python train.py --num_hidden_layers=13 --hidden_size=192 --n_experts=64 --experts_per_token=1 --d_expert=160 --d_shared_expert=0 --hidden_act="swiglu" --moe_layers=[1, 3, 5, 7, 9, 11] --router_score="sigmoid" --normalize_top_k=false --routed_scale=2.0 --balance_loss=0.000186 --balance_bias=true --scale_expert_input=true --init_std_router=0.0315 --lr_router=0.00114 --num_attention_heads=3 --num_key_value_heads=1 --head_dim=64 --vocab_size=20898 --norm="rmsnorm" --norm_place="pre" --norm_eps=1e-05 --positions="learned+rope" --rope_theta=500000.0 --rope_fraction=1.0 --qk_norm=true --attn_scale=0.125 --tie_word_embeddings=false --parallel_block=false --init="normal" --init_std_qkv=0.0258 --init_std_o=0.0 --init_std_up=0.0258 --init_std_down=0.0 --optimizer="muon_variant" --learning_rate=0.00235 --lr_mult_o=4.0 --lr_mult_down=0.7 --beta1=0.9 --lr_head=0.00874 --max_grad_norm=0.5 --warmup_steps=50 --schedule="wsd" --decay_fraction=1.0 --decay_shape="linear" --final_lr_fraction=0.0 --batch_tokens=[32768, 65536] --max_seq_len=1024 --doc_mask=true --train_tokens=510600000 --max_steps=10644 --dataset="wikipedia_en"
Below are experts of layer 3 (counted from 0) of a mixture-of-experts language model. Rows are named router (the router's row for the expert) and show model dimensions 0-191. Each number is 128 + 24 x the weight over its row's rms, rounded and kept within 0 to 255. Numbers have three digits each.
After each expert's rows: a language model's description of what the expert responds to. This comes from a sample of Wikipedia text that the model never trained on.

# expert 60
router:110117126120178129161111122130125121082147075107112153137126128174156120074110106125128125138150143128090147127132103111099114137160107169137174153113098130138098141153123101207133094132123118191130139122113148136066122118102159121123117118138109092138122107102098113166135098111149117094096135158107108145110133111156124109132097126149139183150132120137138138149106140166128114152119139147117123122136114197114118137125120143141126124122151088115166133133141113082171136110127096105149149135142107173080078120134127140119148151093136152125113156102103120161066094141138100128
Description: Leading two-digit chunks of larger numbers in scores, years, dates and codes, such as 10 in 102–96 and 20 in 2006.

# expert 56
router:149129149098150153173115127135133146118086093083132131103099157156180134117144141126101077083100128115163112162149151120140104075121122169131147111143117135124125128134144136152159115102125106149098122144123076157086119148141131150136139117130162135123101121116167088133126162122136149126111157125099141133148119131131137119139097070134132167172136056122135161126107148141122123166105112183118135141101114127117134109138120096123174116109115103170153106125144072123135129137111143083139191152192123169152106129156128121131135141120127102099133138112119152136135086110114175122
Description: Opening consonant pieces of words, like cl, r, str, pr, infl, as in clusters, cliff, rim; mostly in species and nature descriptions.

# expert 35
router:139114111127139129169157140147126120098123111122115115136148161166136066069119140122087169160204168144123138130125112112128119108170094129148149143157064176144109183156116114192110112135118130174134149137113138164067136123089124116158103117110129096155145116093115121123116151113129133150112141185125142164124136145129126113119083118149102137129147108103126112176107145165163128146106117119092128125150108145107108146158119136138162104125135136133119128099138135136154124164153119123154140162159106137118094142088118142130155137072141116136126131112106131151118103117109086113
Description: Two-digit numbers such as 25–91 in scores, statistics tables, dates, coordinates, census counts and times, often followed by |, %, or °.

# expert 44
router:127119136107153125160140123126121106162088135113129126112124117166126123081141120142140138095153123120126148145159167123094149130143136152143112156125084172109156132137131100143146129121123124119154121161082125110112109137082132132176152133111100115119120125118115084181138081143144136080142137158108137152092168108124138182146089132136147156118121084178085199141111156130160128142115139122092114118103085150147113175116109153118166103115111124096121127107152133128125149105074139115185157150113101180141121125160109110127087122097111142098109151137079153113139132150128154115
Description: Line breaks that end an infobox entry, list item or table row, often joined to ), |, or ;, before the next - line.

# expert 21
router:133142135061162122155123098156144119156104106129157132112155103162157118120144128099120143100140141110112129131138126127119114109125085158121115115140122164130113151152110154149094164135110114146075110143129130125072136164134100095209114116111089088112094088120147115123151125126086141108108117143127155146106106116131140166112129115125152148101107082137140103110104138166135077121111105121108105095130126161153146151125109102152163127117108124100195093123153094116179112133140149114140141143140104134100103096122139133126174120117147106057142148106120151121069125117111148126
Description: Single consonant pieces inside foreign names and words, often after Ar, A or Al, as in Ar-b-oreals, pal-m, Moh-d.

# expert 43
router:158113150106120145127143160152111083138089081137160090070148196177136155125107141158077134121114140111136115144136136135146098092117140145169111102155130171106127116132132130157144148137123088122136101165090066139146158143113134150127144126104128093134093092078119122133131085138154152120118083131145136120122109138146109109125104124123137164102132093107149127134074131143162114137114126156143128120118078162091118153125138108118144140099146123106143126122123119134165117131114134156131114127118065162090107082145146157123092100138131116133116133078091138100135117155091160151
Description: Head nouns for groups and institutions after the or a modifier, such as men, women, School, Party, club, people.

# expert 4
router:170132134108149155122140113146134110135121073150110159133145114143133147103149117172107116120099112146122134109130181146076133106152117118156143129148066154123111105123140145124139099143123096153141122117109118104127148111111152145164118126084117122093130137130140125108109125164123148106138120150133139157127105148142136154134103110170109136109118105148137144151098133094156101157108125118119103138153122134138107095103118120090133139130099125117101140096161129104136092177111146128119177133140052154069094164139069101111187119079149121148106179161128104146091093090117081121
Description: Word pieces completing a capitalized word in headings, titles and names, e.g. L-ight, L-ate, W-ind-ow, drugst-ore, Bl-as-io.

# expert 13
router:146136152134130136157143139136133123118116127141138146113121170114162086118131105096123084130122136099118141101134170120093136101199147154122112105100119149132107115129109091141129116117092131142103100159093098121048133154157123117121190125109139109114065099131167124129114132147114153132124161165123132127156073149149111135112147105147137140152133082143137136139104177130147152185130122165128106107129088148118123129142114095122171131103120124158142091134138131112148075140129116097166128077143098133132114148133151109097177076098123075131129119134127151101112121142123119095
Description: Opening pieces of split words and names, often capitalized consonant clusters, such as bl in blend, sn in snaps, Kh, Fr.

# expert 30
router:142100138148158172144111111104174088158130113116191126125167204120158155114135118145126139132144150121137124106161165168095138142121119135112096152167104161146116151125133119188112092084103126156124152116126125107094143153110107130164130110136147140152134095139107090125148135145144179117148078182137161176091103133162136118099135103155115146086119104138118113131107135151126097165139099154090143142131175131113143118140106102155125118124170137121147155124152121154127078134146121141152147140124117119142110118142148111093148084089138131110158132155095099147121143116135147109
Description: Verbs and nouns of change or outcome in sports and career bios, such as returned, moved, led, won, signed, contract, According.

# expert 20
router:147100155061189118141110152118110079121097079149140123107116168118173123080129147141142149136117168137123113130161169136139132088124108169101168104099118146127097140153068115116167134151144122088113119149084097148088114146112108119134132116124107110120122105115165113140138110120136140120133122142141173145147120126150147116107062081147132122121149082151127127163115144135116130171125143124125097133074105140137134179125141111123149090131130107139096139097134115153118139116149107094120153152138059125147128127145139127162132125156150131125095144127132105101136121108086166098
Description: First letter pieces of proper names and foreign words, like K, C, Ch, Z, Sch, McC, and hyphenated pieces as in aide-de-camp.

# expert 58
router:113135138079132128117142117152135124110130136116139180123160173167147129134145124117131123123151140130141115115142162124122148104169141143146149087118113139151148170128165137110113084133104083154117127158134114118131133137102171134131176117153112133101133144114150111142166115145120132120097103158135101128117098117171126146140116118151115105149116030100150151144053141155128155162124106140121111143071078178118142131086119133147142109111098128087147110123147109109200143156120102110094136140157107152149080106120131098108109104108119142114122144097095160113098121120121120141
Description: Forms of be, such as was, is, were, been, after a subject or There, e.g. There were 224 housing units.

# expert 3
router:127128145137192141149117086116113107125131127118128162152099138175136129111153127147127123139150137132116161148152136104117116141170149164124135117137126154138141139150169117136144121106134099134090143120076056120115157156096084123139138170151109156152132149103153084107106127163132179084121136117143150146131156122115119136112096144135162126130104098123105140136102195139146119139145108138096071116102101135144150129096108143149131116072163127090131146111142100128174161123130115108145162170160092112110151103163107099154122127140148141109125178118093138120109141127094142072
Description: Country and state names such as States after United, Kingdom and France, plus table pipes after Preceded by names in succession boxes.

# expert 47
router:115105145109152099153134113153135130105111113137116157130154137201133150150131143127118134111161134117111150119154159115147166115131134128185118105098097152161152109104084125141137102110106097150112100160125084139144165123131151129136160106153132144122132140135117097142136128123156132043087119154094166156121136126127148129142112119167141131113083109104152145160105171178124101201161087176079093122127100122143158133129140137145153127135135127094132134099135123089146083159131097115149129124148133149102089129126122135101119081125147139134158140107126158102124147130102087102
Description: Auxiliary had/has/have before been, the preposition of after nouns, and small counting words two, three, both, between in narrative prose.

# expert 36
router:188121146123133174145140148128142081091102121148130107108152153167131113084136150156112115127142131104136111108167141098121142134128109137130150097127114127163090166177104121150169133112118098163133144155097148128092095130150119124126130130124141095129136114136108086159110129126104168114132092143125124166109087164154133144128070106148127179154127091114129167114085131162140102147133159147138097110134097142120161175129105111112167127108172142134124130136136070120161106137128096108131143111171084177136092126094131116133119102141136096110152142161103157137155096142109148102
Description: Tokens opening a line or cell, year starts like 20 and 1, and connectives and, to, the after commas.

# expert 7
router:175097130100112144163120137156104094126104105134121119133157155180134151114150107112125127122105196115160110086134152106083131109138119144173109128130097142175099132170183159172129120133113095134158137129108107133111173172114150157143158109116158135142139141115128109164127146136109170140110125179112130164080145163103118137089095131103171136138127113111139160144103144124145105135147110140092099135101120124122129159095133134109143095092140136129092122099125110115119127158134179129107128123184098125101121156122137098120143145135138086119117157149075119116136082114095127130
Description: The last two digits of a year after 19 or 20 in dates, tables and census text, such as 19|70, 20|13, 15|66.

# expert 28
router:140121154119157166106124125115112120146142092128172142121135153152199121096140137126131085066093163124135120132173142111101116121143171149153135092119122110143168109125131094114143132114095105143121087150133089127117139095139152144168131128118122158106109146077105081110131119172095162119083155147115118158118151127145148185123099055143111147117109063148115167143071134132121128146154130138120124129150117150132137130127121125137124085108123096170141133112194088136142132121123151126138134143141119140087101155135106095133114147118125109104123158107126140148129096151128148142
Description: Colons in taxonomy infoboxes such as Order: and Phylum:, plus table pipes and semicolons between numbers or items.

# expert 41
router:142119111133159193150136132140102108152082103112155108118097134152126089145127118165142124121150115138135134149177164130094121152155145205104116162105106142128120118121130100129120114129132155156137108130121132107137108126117134130161153121170142146130136068142133066135140120122095159117117157145107183148124112150134113131090124099150136163074119127142138153146114138140147157177101114202064127107077111157123150119125115082126174105106113122117130145149110119153180100131130135100140133154106130126143111138112126105152122131108159143147133183104114120088128119121119107106
Description: Determiners and adjectives opening a noun phrase: this/This, these, some, any, no, same, first, second, their, often before film, album, year.

# expert 0
router:179126139112154166167120144128115130145119094102162172076116103132142119137141146119136099138126174127134131158178112094129103140094131134155182119145112122133106169129149108166154114131090150144105139150122077160094159144132173185168153121116141119114098104082150129138122153173112156110105138143113105135120148142154126118113130092116121163144143089122105133125081116178145116176126129175109114153088144125095167094124149123082167093135127148165128144142141087123135138095145108126118155165150124118126103116136098091133117135122122100088140140100149122124134101104133143128
Description: Nouns, species-name pieces and punctuation in taxonomic and botanical articles and infection topics, such as virus, seed, hair, infection.

# expert 5
router:164107157093148133135110154126145126123119109125143173117136140154108141085113149166116139110117150105122122164174170125141140134140102116150174114147148145121106125124118141162138104145085132141145125151109128139124094110122171135159132121131096115094117122116138133146136097168116188096116110205129162137141106174126141161095067102109118161112102075158159134142114147129089134167135119143115136121099127158138135103111167107157127120117135113108161129126127142126155134161122100143136152146151083193128097146165082155118100111109142145122149156061096099144117123139122145150
Description: Final pieces of words split mid-word, mostly verb and participle endings such as ar-ched, r-aged, redes-igned, poll-inated; also together, along, lived.

# expert 24
router:135091102134133138153132098095137130097135117121136144165162184171087090120099097132145144152139117142144121120145153143130131126142192147127111135117119151130155094130133134130112097135112088152131151108124150116127137189113182120110121110150081080112132142133124127138135128131138120095102119170131188165157122135145164120105113099147133150107111063196119148140099137151101139202135134148121125136133121166124107131121111080142162129130153134099123146134125109120154140171168124119121157142164077153122113109143155119110100110110130105124119165086123089107101146132102110136
Description: Function and framing words in biographies, such as known in best known, such as, as well, would, named, called, but.

# expert 55
router:123127122114139138164132069110140137123136130166148179123151155145116101084127131161095121105128126106134147135119145157117093099140135166137138126108105195159096100135119106136149103154076138165145109156081100119081170142147133156143109082100130131143137117120134095132161143122152193116116132184141115122103075124120123146121106120176099126109109099110134112142129173108142080192139147116126115120132119148116110114104125105111148126118105122148130098095118134112144125124154150131140180105094074123127115155101124123103121078098179114114134151125130172128111112130129139133
Description: Middle pieces of surnames and proper names after an initial capital piece, such as E|tt|linger, Fe|iss, G|raf, Wood|mansee.

# expert 6
router:130111144127117121136116107102165083111125116153131113127111132157135143125109131183116131130128127157123162134158130128119178077167148181127152125132060147109123140104086137147173132144075131148123142155122115124078106141114123104144114105149127117146118137138145121142115096126148147082076146156149154135153115146134133145138109083142122157122119070134145141155139150102143137144089127150116109118087077146125121133131123150145151096096108076126088138084139076153108169114147125098090132119141078143151103112130145083140151126135146096137108167134113123139092110073133117090
Description: Opening fragments of longer Latinate words, often prefixes, such as com (missioners), reg (ain), sub, disc, cert; also byte-order marks.

# expert 57
router:110136131133133150143168127105098100108139122135163162109126148160155119104116132147121120118094129096099138133145193125169167174139140193114105090100136122138128155112120104149114137147135125173134123161117126124120131118103133128147133143137123155140128110114129098144116092139111156074092135178098159146139125115143131129113081093139101119093135112133117125135117150122195134154109123172087107141077110138107098159162151157153152110092171147113110175142133128097162129125137117130137087182125137164089084133140139101113143123101138097117096180107115117091128148135109162138
Description: Clause-linking words who, which, that and subject pronouns he and they, plus verbs like held, found, announced, stated, argues.

# expert 9
router:125132122119150167123120118128155132126093089156153193113095131185154085124137134106107103114149146140148143154152144142085173106183134138121115111126094122132142152129155096115144117081069105115113155147104114125130135157095137128130155116163121065168124143109139124112086107126139131136082127142134113156113125146132121103132130148138189093126120099120155131135041156148172120156154127109117133115138090126114161143116135110149153108122158145122163144135186105141133129154153135094127135126126153145133110128156136116165180145083138141116093133108094129140111113117110108129
Description: Pipe characters beginning or inside table rows, usually right after a line break, in medal, sports roster and election tables.

# expert 52
router:094096129108156159174152085137133139138129099135121183123128147123160108098169111144113109120132113105128128120153184108100146080198112171143118163148085128109106102122117108137133132112137135151159116117114086114104158138128161134113103136116116113144111156076132098133144144135102186143096112140146136143138147108115152152108096129138115145128130099145147138130075143110162106166118100123119133098077116180138121155113146110078135097089147145121180145128179108134113142169104101125156127099122118164096128103096151115117107113136180108168107131138145136145127125142152136134
Description: Short syllables with i or u inside names, often after P or B, e.g. Cardinal-P-ri-est, Wilhelm-P-i-eck, B-ri-arcliff, Shi.

# expert 31
router:111085155083119143117110138131146120125124094136161118091155151141174133111159095117097131124125136101105113073123152150111166082126133114119146153166099124151123143134131110160095117118108104126120162123108149083079137145132123089132141115171129121153120114121157118155142141133118157107118100150166105184083073133147111143160135118135123153100127122165152099124083120161141076192131123178133142142124139143121110126135121089092144156137184132144159145130148140131113115120124116093134140083152070107117130108149147098096128111123138095119104105171141105165107107100123127114
Description: Fragments inside words and names, often in sports squad tables and results, such as Squ|ad, Vall|adolid, Tag Team, Bal|u.

# expert 22
router:144102155117148138131124123123142104152137082141156124107136179128154121124153111118104117140168134129087103077118159128070138090156083118113101178180105155140115119121129124205113136128093114149161170119098143114084138151128101095145151128146134092141129129088129114118115146103093169116124124132128114142115095130173110119129144153159101159074147130129119113180096137114128110189117128146113097133120133125131144121138124132100122138150148117135126137090177099135150130153145125142120176098108117121087101097102126074102143092116134094088138127168136106147111142139116133113
Description: Town and club name pieces in sports tables and season articles, e.g. Wake-field, West Brom-wich, Halifax Town, football, Athletic.

# expert 25
router:150115140124111167133149120179107116146116127086119124112107164156150137144141138193105120142167122142154125148166146129095114115143141173140131119115081144123120110082120113151144090135080114169146130128097093112138130155124132110134172138144127084160092118082135088158104087108149143072144110167119126149123143139174133125112095063136136170104094112139135199143124129103112121136134133179111113112145105157115130119134138090122140122104103117104121121119148094133108150134103127100138119084149116146123146098151089113146127126107134124082131161120085110130106095115123170142
Description: Attributive adjectives after the or a, naming kind or status, such as public school, private residence, local primary, former.

# expert 15
router:162125129149148165167146128128118117151133131122138183131166157216130143117132094119119078119119156121113123127169167095108151139141133120135159160098095136150125116133096164162155090138127101160127106143126121113128158123115182171157123092124096164111096110129172126130129146093117161138103160186115174176141125106114120138139090091138139108136124136122159148126106130165100105172115117144123133137113095109142166138125116077143153125113127143117085118143159154103146120142167097133157118135141131149128109115206109123128112107119157122137125165105124117140161123128126124121
Description: Words introducing an object or complement after verbs or commas, such as with, including, contains, by, used, only.

# expert 54
router:113094143132107095129151106149181105167137105127153146126134164153174156146135132140127126154155158077130114121115162122098173072138129127106106116149126160090131156131112131155138108139132108139123135163094130108135107123112110129111152140112078082165117098102121072114119141124113145128105116133144116151112128097139155187152152095129090134096121124146146144137110113114119135125130146168123125109101138157155118120175136113092138138132172083156151178135140103143124093126154148103120173105120096135107100161141167092124106069090175128124134151157090146122102138099122095112
Description: Pipe separators between cells in Markdown tables of sports results and statistics, usually after a score or number.

# expert 63
router:096066161094180158100146122151127134130130103127176125115162146142163125119133078131101105110109175109150092095185152100127116105134133111071172125124122156134142118158153087130157078151125098171149107122097122134142136151095127127124128158117166111093116115095114086127146117112144182135123117123132141139115124163132152139126112113140112145150110080159135116157132122142157107154128133134103120140140133134161123176132094138137136122119134088116124183133166140144179139130163128101143125144185092139104105116141152105144130079119135097127113163117092101135110105120107122140
Description: Colons after infobox or list labels like Website, Host city, elevation and Born, also title colons and dashes, arrows and degree marks.

# expert 2
router:107096131086155168148131120135142102063073118126146115113092133154124095114141165170141150164143132108126165116123178132150128090137134142102154130147102145108072176133156148145133166137149121136137129140145106103139133119142113089118119133107126128139114142139116129198126113153119115117085118115138133133104133135137192172133130139160091138125112142108155130149096112071189152135112136172109125149086113138108081121117099142089149097113079164147086090137124083176123134125143128142141146163106132138122132134136138142141164141102125106128173132110115132099125132125138108103
Description: The word "the" in running prose, usually after prepositions like of, in, to, as in of the match, the police.

# expert 62
router:117122158113133177123147127131156117135121143115148172110105159190172127102144095093150115138171130116136104111184172128099184148154136172119094138154109099134137131154114120142127135124120127136104099167073123126080155138088167128178143091152123117126133102101158104143125152151111126117109107151105158147107165126158153164141131081158120167094115060112141125135133184119140105168145104154114113130123098161128159166114130116141143131142151133110106109127143124125130134111120101109162144150166117173104113120124104087130122134095138095130100117129091111132137122117121142145
Description: Double line breaks after a sentence-ending period, and the closing == or === of section headings like ==Honours==, ==Schedule==.

# expert 59
router:112113135080125131128110102152129106110147122159136125139123136142152131128150127168114117112142133158125112138144193158141140082129146175141144112144093134142156112118138074178121128101106122185109141180056124143152118113106128127135163121134134092139133115113124118152105118134119138079104116193119172174133138155129144119119097088143134130131091096120131145120098176147131105124120082150119103116096132116124167173101133116138156110142114117122112169148166106129152142149145106153127158154159120137128090116111109123141119096072189120138133143140071157104105152114129122125
Description: Commas ending an introductory phrase or clause (However, before the season,), plus semicolons and conjunctions although, while, because.

# expert 51
router:150106141103115157149151155160136079131092124104157110140139125171185110137138130129142121111152157113121133108132131158085153118158135152153120130118067141127129123157158147105146134112156063160110094105123100156124136120061114148158132102102126117122147127084139119129134118117124161139102147176140126108122122118146089142138107101147122144114116114162133169191109153158141114133127099112089084151121110134140117136078132124125134106111157105108171140142172116136153070123153109063130128138176074152125097156118120147102131134121163142122135149148136155148131118159150152142
Description: The preposition in, especially after born or Location and before places or dates, plus In at sentence starts and slashes.

# expert 8
router:123071135089128173110118086123109117147113081154135133150143161124146089117142079134079098130131191117119123097120148116087113119194141119114162109105086118157119124141155104150139117152103127146175142155110098156117175159104136153159153145083088099138123138113129118144153135112150186145124125175123104135118107141130112165100093117127129099149109085114098123100104110153153139115129105135122093115133112143098147120114117147113115095158100130108132163113195095086132149129171129120112100149144113159101102145111151132129129147116175118129138153123125140139112116138141135131
Description: Commas of all kinds: thousands separators in numbers (4,600), after dates and days (June 28, 1976), between list items and names.

# expert 61
router:142107126101092211187143108126111101128124126104142129135120188165105110136153138131148133141139166126148098119136124141166141124134150127118133114164100130139142118148078086146100139142097117171111088194107138128090105159095135137110136113107136113168105131157115118153125102145119173127147091123109112165128129136132138129137120120133106101155128115092159155149074142158150105144135137130039110127117137140133100162118164131127135121128127117127132116148120142170145120115134166135127148125128161142105136120108157086137145095077192135099131102123126161125131115175138108138
Description: Full stops ending sentences and decimal points in numbers in tables and results, such as 96.92%, 15.685, day.

# expert 34
router:105093118120123159163145130110178144135107123130183131140107150148130114146125110148117103103152150120120145137136138133086169152118103127105090149156110142148106169126132100114146110123150108133112126144117148173138173113116116144140098122128129143156126143071154123122155123127137148084128141174130135148126085146141097122164084086140103095133102130148139132175126158145128089161146091164112079144103086168147152152095109156109129124118152102061129160166172135159142115135155109081120122136165055163120105145127154139132146077121148136117126147126121144155112131127150122128
Description: Prepositions like at, from, on, of, to after verbs or nouns, e.g. played home games at, debuted at, Boxing at.

# expert 38
router:152114120128152171108146080101134135104132061151137123138154167182129135148160126146066148102149155119109103156161167097113135129178155184157145130170117125116123144139134089159132115141126088141130104106110111119102128151107147147123096142100138106159126106122119120117150135153105147143081137134163126123122106120116137140126126122134125128125107098158111143143113166128150110167163145129085119100133145160127137102096071154167114140098130083088132134140137121144157142133133086075119152166172115164144145101124141086154144111106158127088129106128135136089126096129093106138
Description: Hyphens starting infobox or list lines after a line break, as in - Country:, - Kingdom:, - Losses:; also hyphens inside dates.

# expert 14
router:119093138097126167178146102113110074116081121127143127136173150143139129127189116131134087120125146083134117159125207137079137108163117151117137163118128100149142155136140124170166087117115126137113095114109093130130159146126108117110131101128109106129142075121154134163160131108108153105157125168139109145117136113140122144117133110155128137118102109149127162136085160157115084136117084193099137110099133154113153115091118138161125114114144100139157144122143150144166130154111117080114176140162116104089120128133128103150105089121152138146123132115103095134105099150134105128
Description: The articles a and an, plus one, another, his, often after was in biographies: was a lieutenant general, an experienced officer.

# expert 46
router:137122158081123137162170122133130098099111086126140107114133138140127157128143124145099104118115118110078106105129177087100148109149140110128085141139117126148147094112096104138138131118125089165121162133080114123128128153100117167114160130134133110127106137144110086151143113098123203115126140117121125136137106132124132136123104137164118135110075072102148128133071156148130101163134102212125151121102135126167104122103107117114164113112140098132107116118126121132155107108137140079166177127144141125105117160163128111120150146148128105089149153116136111077069109133095134130
Description: Short final pieces, often single vowels, closing foreign names and words, e.g. Delux-e, Duques-ne, Daeje-on, Versa-illes, -ka, -da.

# expert 33
router:153101114131126156137154120115128078131128105130148132122128127158129136158129107126100126121150149140073106156114154089132155075132103193167157138128122141101122161161132088151148172135122095189144114113101150180134147119115152132123114146111141142114104092070136127137095131153106166121129132130104120170137169120119144188130117126111134162093150070138156126117098143127157122153140076185129118153131123148162134139105160087082171137114147133136153146109174093147165173134143152120109118139151140168127117135122120125122101123119129119119129126122113120119123085122076135123
Description: Inner pieces ending in o, like o, ro, io, ino, in chemical, biological and Italian words, such as cycl-o-hex, hematop-o-ietic, Benevent-o.

# expert 18
router:108090153130117150162130141148137135131140075154134122140105119153141115120147118115092116077150125113121160138167121101079155099144106143155147097134134168094142132147086110122140133120113093164132085126114114100066168131136131154128122133126113148140128099124137113152121113106125132102098115156126141179101080122100140111086114105160144151128109093132128115171049139128175145157120104125131120089134102123143122145148121100112177143149111103141100127098140153157174094106117132102097096128161121130131123128116141093134102078131146116089132153095131147095118129093099090081
Description: United before States or Kingdom, hyphenated -s compounds like mezzo-soprano, and opening pieces such as El, La, ex, pro, mal.

# expert 27
router:160107149093156132152146137124168155128103101143133185128118151178118135074126079150101133140154125106105160119156149128123127132182107131159151130155118150112122133150159147113132152148098073133156100127128141096120161140124163125159088147097087119128145118117149090147135149109104148134115149152135153127136142137094112163125085097136150127167130084148148100148084141134163117141114126090122141124133104185116111139122096138129183138095136090110128097150185107119152104157115139133125151133159090125103109116108132110083160084097140079120102150137125134148088114135124131143
Description: Sentence-opening As, While and Once, plus short pieces like ly and es inside Slavic and other names, as in K-ly-kov.

# expert 12
router:118104119143154159142090139166136107126151093124116176114155158140134137134134142124131080111111134129161137138156155106099168120151140144170100111134116102092094112155113107149165071073106123112138162139104135124115135129085142148118113128166139142116108077100101147146148097136152181078116133155144156133108152164164151115170080143116103175119127109118180148150103190144149117170144132185135127165084131123114142125157153093095157124123124118137106159092149128118133131138129134140165137137145129160121108141141139113132129136135166138153124131129098129134107144168112124088
Description: Word-final suffix pieces completing verbs and nouns after a stem, such as -ates in relates, -ised, -ions, -istence.

# expert 19
router:157122144081148179117138130147140114151121076107134149163159176142160120127145080097117130104120175102139136102116125111073114134119072150103163091136153108173129146113149135114088104137126101116134110142129126112054130143120124165125124120134111121147092124113146112116126110113146181096133124163135101153077129127136090134129110113107129161124160100146093123164096124137134125160160123147099092139143128173140126147128054090130130106138133143118161154118165096156107140107123104130086133155119114116122130133167154097126104114144152096118165120135092152132133084143121145129
Description: Key words in infoboxes, taxoboxes and list entries, such as Phylum values (Arthropoda), ranks like Class and Family, occupations like actor, politician.

# expert 53
router:114087120135184153172135101132114101108142101120135158115144168128162086130099076111142157120181171096141178110135108093081107106128118144144142121105110167135119141138100084159096136153134093153157116103112143143112173118144136093150143089117103104148079110130128107115130146135158170124118129173115104146126070162135114168093114124164097149126171112156102162115119157158152135146161154129096126119154126150138092126131108141132161117125150144120150128127131146113122077143112135127153128172133125137104118119095155126117079136083129157157127109108145110102115128142120119130
Description: Single-digit tokens in scores, table cells, records and decimals, such as 8–7, 3–6, 51.5, Best of 7.

# expert 37
router:115115127108146185132123136143106117138106132097137116112124163190168122132121096160135125135146114157123106151159143121103123116148100165120128126151131139123156138101090118133139113123134134137121152119093099160155127170046145124128141130096152090144145105121155089156120138130121141082140132147123151185131116106166130173098128165108130132131111112145173166121107111117102105177090132180127116110086131143123129130107122108114170135086146087092126115118180115120182123105124109109114140124120084118101115109097110103150144166134128095115165185114094103115114110120111161123
Description: Nationality and origin adjectives and -ian/-ic endings, such as American, British, German, Bohem|ian, Soviet, often before politician or Empire.

# expert 40
router:116124121132164137133086119138122126125060099099147152104138151161113132081122132132129127121123187160152099062118124126122121146113139170103145131164112183143167154109102093169103160153133093137128120162122106155132123125115095142184152131086092093148140133131148089165129146141104161099109121132101111178126118132171127154155146129146156162125140099127121134115123101144121085139133113144121107125127124155095125116095125143117157117104155153111149136104154143168174121101137106102118106179118084162120107121098135118125162100136153076110143175131125120134125114111121095141
Description: Syllables inside Indian, Slavic, Turkish and Japanese names and places, e.g. Raj-ak-hedi, Uttarakh-and, Raj-ya Sabha, -ević, -abad.

# expert 17
router:158062116125178128170118140108103084118121095154151119138139131164148166091146127126139139119101165148124117132151150134147147093124132145133162159118103115117114118172097143119125146147107115132115122145083168141134124154048166155169159122147151116128122105093152122175117109107146125129116111156128121214127147117119141131129073118133158125081122103145143107180114129125125094165090138145106113082093119124113106137148090120144144093102136112135130144124141082138166128132135106128112148152125086162166133116117113106136108129136171132125115147139107108124114125109085102111
Description: Opening double quotes before titles or phrases, sentence-subject it/It after commas or periods, and accented word pieces in foreign names (Ergötzlichkeit, fortællinger).

# expert 16
router:129078143088162181120134132123105132103113099147143139125128211132146106134164110172114134164136162122137116131146164105085129114136157148104140138106112101128137140166125097160145138134133151170153137126112163127089133156106136142160101132140092141146145097124127077116112152142159174118134110177124146149142115131124140161120096077143149162093114107140104139168131161170125112136132116123070123101097090187109116087106138144088146094098147096120154114111144130096110107145187130123145125166120114157101139127132136118124149157125152093134137145139145157120123104140134127131
Description: Closing parentheses, quotation marks and brackets ending a translation, title or name, often in tables, e.g. ("Peace And love"), (Billboard).

# expert 48
router:125128165129129131146106155129135120126093103161125107123130117163104129123141150122140114116136140146130110107179169095107157101131109134131120120146131168118135148140095106119150130123095118132129146117073102139114107142078154157156144154087135091142109138103098086116139123154136141093127147149116137147116099081138118181121117099140141152098108130124150143135087155132131097232144077170131078126132089136142143178127118134124112102074160126152109122095171106140144131130142166104147143134145107126134110089129132140144140090109163137125151145070131120077109123109099117109
Description: Given names and name particles before a surname, such as John, William, George, Charles, de, von, Lord.

# expert 26
router:134129132084122170109113150153119120143128090117157144085146187129151131151148086141110140140167125139103125087147162138093149102120139148143111123144110155125152144156154131197085116111065128173140147132133106106104121130117113126130151122150124110130122131144125107143129178105119155110106083128145118143092082124163095110167132125148122129124148126117142118150100123182143107191115102146100124128108114142121140139138122090135137115100185094128124161129163115134118086138111119106126166069124060099101124137102144088130128105116136084141133121121123088159113098145103124120
Description: Sports and competition words such as Cup, League, Championship, medal, round, Second, and table headers like Class, Team, Group.

# expert 42
router:110107127144112115129108130156072136104097099123179105152132158174140113112074114155162138116157153117099110154132160106127168107103100187133124149118126129130124119167088126145155134178106125124146116107068115142120127135095125114121154094138103098142105102128159106165145102123086176111107121177133141136123101147108136116138145129112142168133129089126159109115096124182131108138167112196121104134083093126129149122103108125124140086112147094097114134113126090120105135116136146140118166100134141162143105108116149135138155126125163152057101144121124120134120095122136139148
Description: Short inner pieces of foreign and rare words, such as it in Comitato, et in Comet, or, er, ot, est.

# expert 39
router:102138113103216157144152122139100102124054101129136112133136132162124105051137098102135122112116130132164119095159105132085143142141134152105136095131115132151125159131119125134120098166154120149128134108100102157099136135119133131144123134094089122133103120111122078125159113092150170109141110161152121144103113163130096151119077116136133142159167126115103160120102133138145121139154151135108056121115104141141127115146140098135109094122138127130116169093179073141103151141138123121120128123121119132103111122128156104130116148103145073110102156127081113161152101138107151092
Description: Field labels and linking words in infoboxes and headers, such as Coordinates, Genus, Died, Released, Conservation status, and of or by.

# expert 49
router:110134096073153190134156122139135134174115114129136164129130139178187111120122102120143099086144157126126128130126144113096155146099140141123134132173114117132124128111124112155121106123107102138137132123050113134068167144132146172160141088114100095125106135094133098124089118160155122104130092157183151174104140146096096159151101105146139170106164087129124119133115143143168134153151111136101119171106095154127190119124107109126124098142143127092117112105145147116134120134106097092119136109146106166104127160109119087119115125108130142106119126123148122139129100148124104108
Description: Double line breaks ending infobox blocks or headings, table row ends with a pipe, plus some for and opening parentheses.

# expert 45
router:133136152130127149139143070136102085163101106102136114090123145146135139135113138138122153122120134132143097122149144119113157128134129147128119172144101123083145159135117128193197140174090100164108155175100079094099123135053134071118158170118135126119122115129134110143125081146140158101122091162113150142096150136149096135091135101131120170105114099129126147126112146142147103138151141168140091131089089180081091145096121121130152139129105109099104130129154100109102125138106138145122166157135103116124132116129118102133109097135133128105130165112115108151098132118107111137
Description: Nouns of war, military and government, such as Army, Force, War, defense, front, Secretary, Court, often after the or Air.